{"num_hidden_layers": 14, "hidden_size": 640, "n_experts": 6, "experts_per_token": 1, "d_expert": 368, "d_shared_expert": 0, "hidden_act": "drelu", "moe_layers": [1, 2, 3, 4, 5, 6, 7, 8, 9, 10, 11, 12, 13], "router_score": "sigmoid", "normalize_top_k": false, "routed_scale": 1.0, "balance_loss": 0.00038, "balance_bias": true, "scale_expert_input": true, "init_std_router": 0.0204, "lr_router": 0.000713, "vocab_size": 8656, "norm": "rmsnorm", "norm_eps": 1e-05, "tie_word_embeddings": true, "optimizer": "soap_variant", "learning_rate": 0.00147, "beta1": 0.95, "beta2": 0.95, "max_grad_norm": 1.0, "batch_tokens": 65536, "max_seq_len": 2048, "train_tokens": 921300000, "max_steps": 14058, "dataset": "wikipedia_en"}
Below are experts of layer 10 (counted from 0) of a mixture-of-experts language model. Rows are named down (a neuron's output weights, with its number) and show model dimensions 320-399. Each number is 500 + 25 x the weight over its row's rms, rounded and kept within 0 to 999. Numbers have three digits each.
Before each expert's rows: a language model's description of what the expert responds to. This comes from a sample of Wikipedia text that the model never trained on.

# expert 3
Description: Common nouns and word-final suffixes in running prose, often plurals, such as competitions, career, duties, season, album.
down0:472528502511549518487507503501484496529497452524455511522493505530551548488513481505499517500472538518527535513508487507547506510458527552481546523512505510484492473490504481495490495468459505482482492501499491487491491542483468505468527531
down1:482531494518510496534496456494491522508460516542499487456519515490490480466554529496480464474505530501521482544495501524502529494466484487462511511480486483497471473492549448466475503489482481518526513501497466508504494509485484508487493477
down2:476466478466558434488525508486502515524528518508504532479491538510488474513486498506508469466477482501498477487533462518453477495492446531501486509516492528538511519510521518520478487467513529523500488496493496524501507464526530555511508574
down3:537520503487506517518538496480570471490461477505538517451482508470471510529497550470496519524479495489539521492509509507507462497536519427527448556510516489514521490487484469523515500504488495492501531523471523509513515471504541510479525534
down4:448496525516517491486490500472499477484496470502496538495528540474499474465512575469527490470546541480560505522510494534505506480505477535510460500486484520514439502453491476487551538493456463504496542493492489496523533486540507500501466499
down5:494505497476533421518529525491506497528508531501473507470518504513537495506500479475507493536496526505485527485504491448518511536504468528479496476466489459528481525505492510511520471463547495482491482494463480471511479493477483500509500472
down6:537490510491490482476499465501541532495516512508493506517465512465493471506477544491521468500487503506490509477478459472491508449543543464542490497462521539413508479487501443526515473538497480488480525481518490492497511461501500544464529482
down7:481498516496484534504475522488517514510474490529459507533493522470501518496511513437445492515489480515492524476528508514536534479458478506505521495523464565454471496533509485476481496465490526454497499466522490489470501471514517544490512539
down8:512485485520509448476539484490521531504499482511480507504533459497488503475492471491487514504509533504525470487488498483526521519514492418514469500498538498509472484452497524477517469448491547506508523533480523519509548483459490496541467506
down9:502485477452474521552466514461476487505461509488507516522505493539497504499502522500525497482538516474494510505465501477470489510473544521447490450453501491517521472470456530491571486454496465483534568479485497510512505521538487497539520499
down10:483535571468500513495488482516532513521528530509491558505526454475482481556522467536515459489529516509503518464511477504496480535506476426512512503518492473560517491476511435538507525466498506508502517495453504464508489522486511523536506521

# expert 4
Description: Commas, articles, prepositions, conjunctions and auxiliary verbs in biographical prose, such as has, was, became, by, and.
down0:488544477516492480515470522508535526531481539464491505505489544508507491525474470526470522506476494478491470472489472563499529531499479507498476493515514441517440498470510516460483493506496483492515510527489518488468455502516535494494494539
down1:504492503525523468544474490488503487536448514526499525508501505482462550453503517526492456524506542498481492504478508491507521489512526461539487498481503441543477512500471480518539530487499540485465524489546481490540546512527488509524516527
down2:463546535503496507491513512502481461459521510481502508520486502466499501474537532502518513487499490447486527503484483533466501489499473521492464443482551464546522487526540477510504487530524505517491504545522476524505493465526540524478475507
down3:465457522532490515470502516510517455468500461543475462506540508484526469513520529526493473477543476527441489544520471513502484477492518495487509588497482518512551507451491500522489489506446520496476492487536546554549534524466438535501509501
down4:493507503462519471491513470482482505498496485451514486500496490482489535514533504527517475459483580477502472503516487507502482496485489540480481471524496493491471511475518497474490543530485494492512502489492499539518490476515495519544503519
down5:538519466517486542477456489488474454520544464541494503515481491492448496476518504532470526499514488468493492485511472480464514528486502551501513558452558542541504470499498481471513523497499499505530553514534498516472486503538516477514513483
down6:470553439485533544472507515497538531489475477520505481519538519504493459530532491503479463441449486509479513447451481457492462500486498543529510527471470482520498513477466503521499497466493461498553440491553494464503489465517497495498482479
down7:547493475496479515485513513509510536506508528445509460491502548516497524467497491463471509516512546506459473478485492473511481530452484408522522549472519495477530508524549518479509505481479465520514451531510528444505491496543516535503492513
down8:487506521479503536540453510517525488518515489451502473481520549521501465536495526519539482506498516514513485493526508480441514514446529505517452483561506536529540521504541488520477524478501498544497502496523521476500499467498478507500530492
down9:459536488461474470514487435511498531477491506522495483517489510491497486507460513568505497479485503473526487507499483481465454465525498513477498507504468521510508496509484500492514552506517461489490509470497529483484542459488458486492491489
down10:523469473487489481503523499478529506510485534513511460472504478544503500449514463508478488508513482487479452492528515483469500531444523507509479527489530465477533530497484470499498494476475552528517495499524492472484491523513552519504505485

# expert 1
Description: Inner pieces of place names, proper names and foreign words, plus nationality adjectives, such as Nicar-ag-ua, Col-omb-ia, British, European.
down0:537559457479493463482529492477523532491477519511494513499542471495465517477499496445519514524510521489490505487522501489517509526493531510514517493506469446504536503502512500537467517537496467518487472506473516496497521512508529488485508478
down1:492543467468521521496509498507547519481471454548481500523510502510499494457459478459535457527506520530557476515453553493512480535525523469490469461478508512525519529477504467467501565491487509458496474505515502482505518506519491518466529561
down2:518503447536501507492512498491464509466512465482498493469517519519504553491479481542488475516489492523508527465524524520505490511459485423482549457489516514492502539508522510516502487507496488479514515483493526477511456509482536497539475513
down3:534500522562541486507527488476531460501534516529506512479518451490478488551533476503511523488472456498481543512493523551489507511513526509532472444493478485495526467498503485497502512538512511466491509457478532505464461489480473541487501458
down4:522523503496493479526523479497511448495497493491487486476512520521508534524527489460481474479485469507475479468531458461488479511494503547527510480489511501524488466505562452500542490481497514499520535508466531497486471475506500506485492547
down5:475513481451522529437511567478539489495454492529481523523457524477495514501508551524488534492550538489453534481519444459466532563522504570493494518500493505489497505516504484488503522516522563505495478516488514478497493512499498497502478508
down6:475505558486468492486496522491486526496484501490524494516540510549506531458489512510504502530545495526507482480485493490488482501511490518511505493555505497541473532532493531454529559500463489513542560553546464536487462527491465497503517484
down7:520486470507470468499482437492495476505488510475478466491518504483475465509464517511466482458495463488508531483501507493528492502511508457509541483486547476510497456504475491483521529480516508517494462509508487481502478483498463522497454522
down8:478492542489501501510500553534462497500533458543469498461453466505493497478575523498492498523528505486520489478497517512460493515510517474506482519510510496490533536535495484514503478535522499474547451480505558522515505498500505457470481457
down9:501491491506512508503470491488533495489505501522509533532550511492528521495502454461489528498504480503537525434510506495523532519535543514509524495453498531488478477495534525512517535528495500528498482507571518442500498467560491514483498487
down10:492493502533473514527503468529550493473480461523479478490557474529456504501515497492450528441512485506497513507467525480455515536499496487547474494487509508518514475505471481514521518525477491549508501509525448513427506504516520490526507502

# expert 0
Description: Spaces, pipe separators, dashes and digits in tables, dates and year ranges, such as 19 in 1923, 18 July.
down0:511442519477500546500465506536515467513510479493505492454515528477480517492530483520497490490532500506470496533475500498508479521453521499496495507445522498468523474500505511545532477506506450542519517507508497487483572495512493480493519499
down1:452509497516470554480501478508500494540467538475521504504489507547462553510500493530510497505495476469524525494490552474471484466496472429495482542505516481459492497506470546479520491549506476476484520462522484476451527503524487488481473499
down2:499461498511499511492517493457517463497483477517468504558495509505553472450507490506504447512482500517483481503497487534525522482480480454527500567477487519497461503482482481493507460496528476515496535526495502507486486507534481482526553498
down3:487526527470512522468493477559502502471500494526486519533478527498498504523529495502515497501500528527498467520485524475470527487473484551491521507440508511507463424485498467493476501464516450477504479471485473525456501469526467494474531510
down4:470488496503466464527494469499506483475525466498505501488525501560515514538508483486447504518493576486505538516499465540501574535496482539507472522466573463501541471502508497544498483558530493523534493490515525466471492517474521482456565489
down5:514471474480475475450501514503472463512497476496503516524503482524527450488479463468503516499523503524474500494463513521531514496450512537484525524508517541541507490497500481511476483533534504479496502482500459493514486452520529486481567498
down6:490508511507515479515507469517520475490532507506506490493493504473447519503502461518442502491557473522461481507465479546471506519514511446513524503474522515471515495485493506526461510527524508478529464502487452466498487472528482423458466493
down7:525526515458513499485495504514493489454530484509559493500506477502534475513541521469528483508449508487545486479496483506475489514476480443490521474526497484504515527526515532483490482504524496517543472509516525509502498511535491490512507479
down8:487553531502515520473517523480486547480514508471482499494510498507476471511505532520505511497528477508504522519481481504507493500459508546507526505480489478498503489520505492486480502538538487577484503485508425472482499518501502474491481509
down9:493561507475503535524540483545485477544515527531480482483514503484530506454448498494473502478467496512498508545495485499467513535491534477474484510490500527479527523512531534509544499475501553507493493466496501492528466510507514448516515498
down10:497520489494496466476552485484552497473518559486456500478462513530492468487474471478467485468522468513469478507523523509470464491468513415442441509454524535572497522488503472472539527486503449505467481475525482482536517495512503476532496444

# expert 2
Description: Capital letters or first pieces starting names in lists, tables and headings, plus == and line breaks, such as K in Koudougou, Mc.
down0:565517464552470471534508505527484489527503510472496516540493499487529482493459494502479495486524511479502508495531471520492521503484474513531528554502481500511511451491461498486506503489544509493532475480542491489501474501456476488443544473
down1:507511531509459524509509474507506505508498508485536505496454555492495465536507505523544501500455541497521461516473472457465509505466541482466493528491481492484500494533479482459520522544507509488499471542539498472521506520495528474482466475
down2:510481524491504493499499519472512524500486475486463505514500518518479528475488492500483497494481486499518512482473465506540513479478437473513502496527539467459484515504486509545502489511510535523515499449539479511471472524460507498511444532
down3:501542506517482526488489475475542469496500461517463482547482500520549503521437475490457489498532433480487529510486488472452449517492517492500505482537532535467524471530513491533482491485518548529449467513487479521514499506508523493496473513
down4:451500469479473552470524521526518544487476514430502532531486470501552496530499514521493510537498505523534518466474541486502499473495507555521489499519485450516521512506494482487445467485458471481497520506547499499522482502488468463522510498
down5:509494544533511464491539517553496529469490535455517474485515513534498544519542485435499507510504503510496473540512485480522508491528504526496486506468506495506485520477481503519505480497458479494503489484497552510495493543501500533463515468
down6:479507496494522501482520470506501549476458502511497498504521498474548498502548509494485533561540517513499493503501511471542469465491529529512492527526512503501518486488525499510528511527470515490486525514499462526515516501533478527527507498
down7:492488455496486467523517479507470486476534499496547497462520545487470473471540506461491473498491510498483500505480533553468500495463521450504541476498492464570490526491507469522472451502480492523496499517503495503501571479505502483541478496
down8:499556496530509509463516485507498485489484499520497500507524482510484547489517510492485535538506516462532501511498475518521505502494479429491543435475500485476513499482503492486511501483526474506491457529497521498492475508463486515474552534
down9:530475534480501461527505544518546507463538475480492501535535483537507496458506521507485495523501512546471516503468488474493513505526514459494492482513505513472487543500498502450508571534512525530465503531489501543468515491533520544500476445
down10:502525503501471490513515515518485531535510475559490522499482506491531496464535462541466516472512486470511531481493482473498504489489522514426466510501484509484500460475562534515478425499466503509520517551510485507459492485482511497509479495

# expert 5
Description: First fragments of words after a or the, plus periods and determiners, such as an in ankle, re, co in cooperation, their.
down0:478495504463507506509449516490477475525538532489497503520569492449487520457492505524458465481506489506488479506502474483478530494506531501518498511523507482486508470533525468486509533482522513508525470531486531490482484523528528498503498494
down1:515457471423515498499468511527459488473541536527539502477492545499479493500508500495489507512531538477527543548452486515557523520498483512518484533498507484567551555483536525459468494482549497514526504513497551466494502497476466534490470482
down2:453452510514459470508478486489503496468474505499509459485510503445512441529495493524506497491556481484480520524510495523514477514482490510539514514513485524506489515480490466510489509488512504499513507511483518482515494507486473531560525543
down3:501515509508563512534434493496501491512515458558472538580475477473463502507511516540452497527497508481518495528512455520505480465501477590496526502562559533468513502482537546499507507491466498499481489475473475500501475522501486493504475497
down4:511506516437486456480552518531500510493498491529522460509516522499532501483520460506543521487516481465512504509476512493447534516480523452487532555550539516504472527508512481496495524559486517464521472496457533515493493529490506469492571526
down5:510520471500462486455494523522502511437483493498531473551498485481536504493463485514557539464455504499496520490490533480501495475533485536545505481520508521489500467528507536506493464527479463479478453524507488492515506480462526503511508466
down6:474502478541527506485513544545506474521511530502521530477508500523552487489508469479488459528492487497482438471516494521515534461524502441469498560505499500539512477403535508481490510515508516519456522503501510542516484521489479514477497487
down7:502490471497487452462479528489505535498481475530524486478532481485509497521498505514493519446490471492499525485511499489505514490574517496525481473526506500516477478487517522487443455482465513503571520513527545456491479520501509495541529475
down8:486502494497521482481554518486464506504505500491539468545505483457487489477529472478483489488525558494485492501478548539487488513507514470464525541600447515474512549474503551497504539502502519504506532477514499523556491511480508515510504469
down9:499495542501486514498453496483530484512540524513519500496518524514475512524527514480487495479503496511553510526499513530507562498490499441499482516519503515482518498499511527546500494520520525471498458483475553517509509498514542480479539502
down10:501483486512455481525499473579464502476532527478498469529515486512499556531463513474508479531494517513498499456477503501504465525458477476517493550471488499460490493473494450531523489518469523488479506487470490502484460493532525479556515438